Experts of a small language model.
Size: 10 layers, width 192, vocabulary 8192, 31.3M parameters.
Below are experts of layer 3 (counted from 0) of a mixture-of-experts language model. Rows are named router (the router's row for the expert) and show model dimensions 96-191. Each number is 128 + 32 x the weight over its row's rms, rounded and kept within 0 to 255. Numbers have three digits each.
Before each expert's rows: a language model's description of what the expert responds to. This comes from a sample of Wikipedia text that the model never trained on.

# expert 14
It responds to: Sentence-ending periods and capitalized first pieces of words or names after periods or list numbers, such as The, A, T, Kar-, Tri-.
router:084119073096153211205119201126114149106122201164101137090104156084130140142127133126124134125137146137118087160146162144160126137160167126141150146116211095075118134133133132135130084156226139170145057106083124116198100172169132155152108104137153127101157165076112109135127128098122089140

# expert 18
It responds to: Final word pieces carrying plural or suffix endings, such as -ies, -es, -ey, -er, -s, in words like deliveries, obey, crosses.
router:119118145167160114134147124096093132111176092119075104120111195176185115184039144100136094115187143140104104122121142147098166096143137167153108084134114100154142216127113163153133065135087069160146154177088170139137112080145130111094056127136157166186155119130054108182126111133122139184

# expert 11
It responds to: Past participles and adjectives after was, is or a, such as owned, taken, recorded, captured, released, plus the article a.
router:133111130119148127120090158110123149141088084171106186211084183108166118104131178164098144128117158129095100119091151131178080091155094094106075116117109150216156126152121104135116142152149135149148159119185161147176087096114113148207113145170135099111117121178112201122109158067087093104

# expert 5
It responds to: Word-internal pieces like di-ff-er, charity, royalty, unfortunate, plus two-digit numbers in sports stat tables and the word football.
router:180150124200149116089104148116156108123140054153138157122157159129134071167146078114067163148121167133062098151127158080122135097150094087102165148200128120127173174135118103163102115110122116154138124105132108076123113123176134204101108112085147143146094097141087151126070067090143145154

# expert 12
It responds to: Hyphens, list dashes, open parentheses, equals signs of headings, sentence-final periods, the word to, and capitalized El starting names like Eliburn.
router:110099123111095067137106143082129128152087171088155146137132057091167137117107142162112151134161135157137057126134085196077071116136148092118110143133131165039177126187084097129118087138122129167144040104144100083138123123173153173153081065090135101137114136154114139123086117165172111135

# expert 17
It responds to: The after prepositions, closing parentheses after birth–death dates or ages, and table pipes in sports and election results.
router:136046095174126143125142154060077064141114124119078101095118065103208104167145098120105154111135165138068182110113188180075166177150162095171104136117140152097086130133110139080095120088121128144141110066105158158181133154111155107130127152105074128125135103101120109167142117119161086080

# expert 2
It responds to: Final word pieces like -ans, -lan, -ian, plus line-initial table pipes and nouns such as March, Air, Airport, country.
router:118119162104151143118116199173157124153059119186107134075077211137095091148162160120142106124140127115092162132098164101111116141134116145137158065136104066143168149167069165143104166148149112148114155140094188124097090132175125131149173128065158161085118167208140136162111110115151139127

# expert 20
It responds to: First pieces of proper names and capitalized words after a space, such as St, Dr, Ed, Nar-, Tam-, Ram, plus blank table cells.
router:165113138120104068184145175128095105074104132124149122133157182125131147112113104134146154079120075134085114137167192115077122154131142163160097145133125115132132147182149120123093164098120129164124073078118092108144114173138099102103141147201153114135183165079129132151097080135107122113

# expert 10
It responds to: The conjunction and, prepositions on, from, in, auxiliaries has and have, and final letters of surnames like Taube-r, Laza-r.
router:132143096119174133119131155105099107120100155147154072114147157105143147070169138148101074092163150186136141111104135117180098079159073121130059128138131057080113154113103105155114147134186114130077126151178137091125103116136132178110118090123131241113121171078140140112121098098147107166

# expert 3
It responds to: Plural and abstract noun endings and common nouns after articles, such as vesicles, matches, residents, management, casualties, improvisation.
router:160131121141159145167099186156124163174113109177162070120073129137122095170192138059106066141094138154132110131153117126121200185116090159141148120093135144134106140160110135146123094143068131127149089148117124118149115095136113112186071071068091121074111104111053051149143112088132104150

# expert 22
It responds to: Prepositions at, for, in, under, words like due, date, term, century, the paragraph-initial At of At times or Atticus, and table pipes.
router:169081130152163090089111067098120160118108155112129064128163122141115122144140181063079110120193117196148198118112146163116077103118175096081082115149123118112132163136174079129076157155139104193174162154148103094063166082109142131167093131163165156124136166138109102104097126068123122136

# expert 9
It responds to: Endings like -ing, -ly, -istics, plus sentence-initial In/The after breaks and table pipes in rosters and lists.
router:089084148146133126133131089102161105120126085117083103086044129111135098179189119080097180118159124118169100155094164167097175145190191168129136084126088094139165140174121121138127097179162121166154112151169123090104106074171184116156123088051167139133158199130132204065117127134117161165

# expert 13
It responds to: Prepositions with/in, -ating endings, and separators in score and vote tables, such as 2–3, League, percentage columns.
router:124117161131125168184118151097141122086076120182030149097115176046149113158107089083123182103106125174103197098094152136111111131145199088107116156159123152077037099153072127073122097120195137178138097106075123176173118123094083133169143101124117069149179123075111164132120124098166100160

# expert 4
It responds to: Capitalized place and institution words such as National, Central, West, England, Library, plus colons and pipes separating table or infobox fields.
router:139133077073159140117111120138119111082151160155119165149149097181146112115116162143121093083125166175098094099159153134130135131166144105128140147124111089152149126153049165198066142168147128056138131125173136153111068142136145169112099066134149109127179114139000156143168153130132093163

# expert 6
It responds to: The word such before "as", months and years like June or 2009, opening quotes of episode titles, and capitalized name beginnings like Ar-, Ker-.
router:139129179117118159146122097079133115100116116147084097136155107090120119162168229156163160128110199161082106110133094146084120111100118114163069091137119142155177060100102167158150125181144148100141105130147127128177121097131109166201084101129043141140110082176193134154124111164140131053

# expert 23
It responds to: Aged in death-date infoboxes, verbs is/are/were/could after subjects, and quote marks, apostrophes and pipes ending quotes or names.
router:176120120138114112122089141135116126159119142156177138082155197135143119125143060085137097157157133145133143146193121158191046163108144161101103111162145124130151153125056106120129075178104077015135137131158111110168075120126124131155127109060087124119099135104087113180098162111139118123

# expert 21
It responds to: The word of plus first pieces of split words, such as pos(ed), compris(ed), Wil(fred), Ab(original), and opening parentheses after names.
router:133112106150094126159126157089104096116019119143097084119182095162102102156117199075101106099162151151117117126100193188110199107129163161146146115132103174105103091136164133095129141144144123169144138126112074181092094103172139133104094099085137160084127131139199121134114069094107152144

# expert 8
It responds to: Single and double line breaks after sentences, headings and table rows, plus a few words like well, latter, first, years.
router:107137138110151138166136191149129135125106164123118117162169132147116146146136128141085145102136118166163123178082159114140053125148155148069125060112095145011120158137074112154071106129160140123140133076139146115134164113094105141157165143095101083118049171122123101128146087165231137133

# expert 1
It responds to: Commas ending a name, place or clause, as in biographies and lists (Ulric, actress), plus word-final pieces like fragile, fissile.
router:121154158159115152107170122071100134093091197181128151163186092078136178115175149103093180121147140147112177130118168017142137173108122154113049108146112106117147160177072135110097082133121116158093127130146142125164102148195136167126130078141121103124100186121152217131142070099096136131

# expert 0
It responds to: Inner word pieces and suffix-bearing verb pieces inside common words, such as f-use-lage, cita-ti-on, attempt, served, known.
router:143051113139113092138120116073122129120068092123145123130056120106138125152181096082155104117169093157110162122118147084199139096131132122046133158115153135101120130144107108121069104110108097144162144156131139128069146153196115107138079171231125143143129122123105125115113139118123093156

# expert 15
It responds to: The words as and of after nouns, given names in cast lists (Jason, James), Conference, and wiki heading equals signs.
router:128084095165154139099149170134094115160087132156122160147199068194120116152178197107110160121123165143144170115121157060164157071137154114140105130149103123079192139138142104094181153152142105055119169136111072163147154112191121180062093085109155120119125132171110093126147124102138070162

# expert 16
It responds to: Relative and linking words like which, who, because, using, commas, table pipes, heading equals signs, and the suffix -ry as in bacillary.
router:172120134148136124138169091073142134098040086166092138131188143097122129123166090119087147132132119114110103072127100142074153176157127094134125161125160121162155153133078114034093093114078082153108152134154169099129173096143135115146121126179106138142172122183152108093101142134201091148

# expert 7
It responds to: Past-tense was/were and sentence-initial He in biographies and event narratives, plus Governor, month names and list-item dashes.
router:126068140142169116154174127110145112104068130163117128137128140075135130139089115151135135029138139120122119053146173091187180099121193088166112181088134134059144100169139077101110148150159114177129075135144164153101112149099117162168112067145104104123112100097103070068104162082138093170

# expert 19
It responds to: Clause-ending commas, plural -s, years and figures like 120, 2024, 000, and country names such as Australia, Russia, Europe.
router:120142175126166131137082155046175145175107098155160108147108144109141116178165185155129134093130130180131158110126151161069105098177161072088116113123133123103153136186109138107085080134154089165106124113118136163149071131154127132150106073099079153137113169099042117145117140138097062152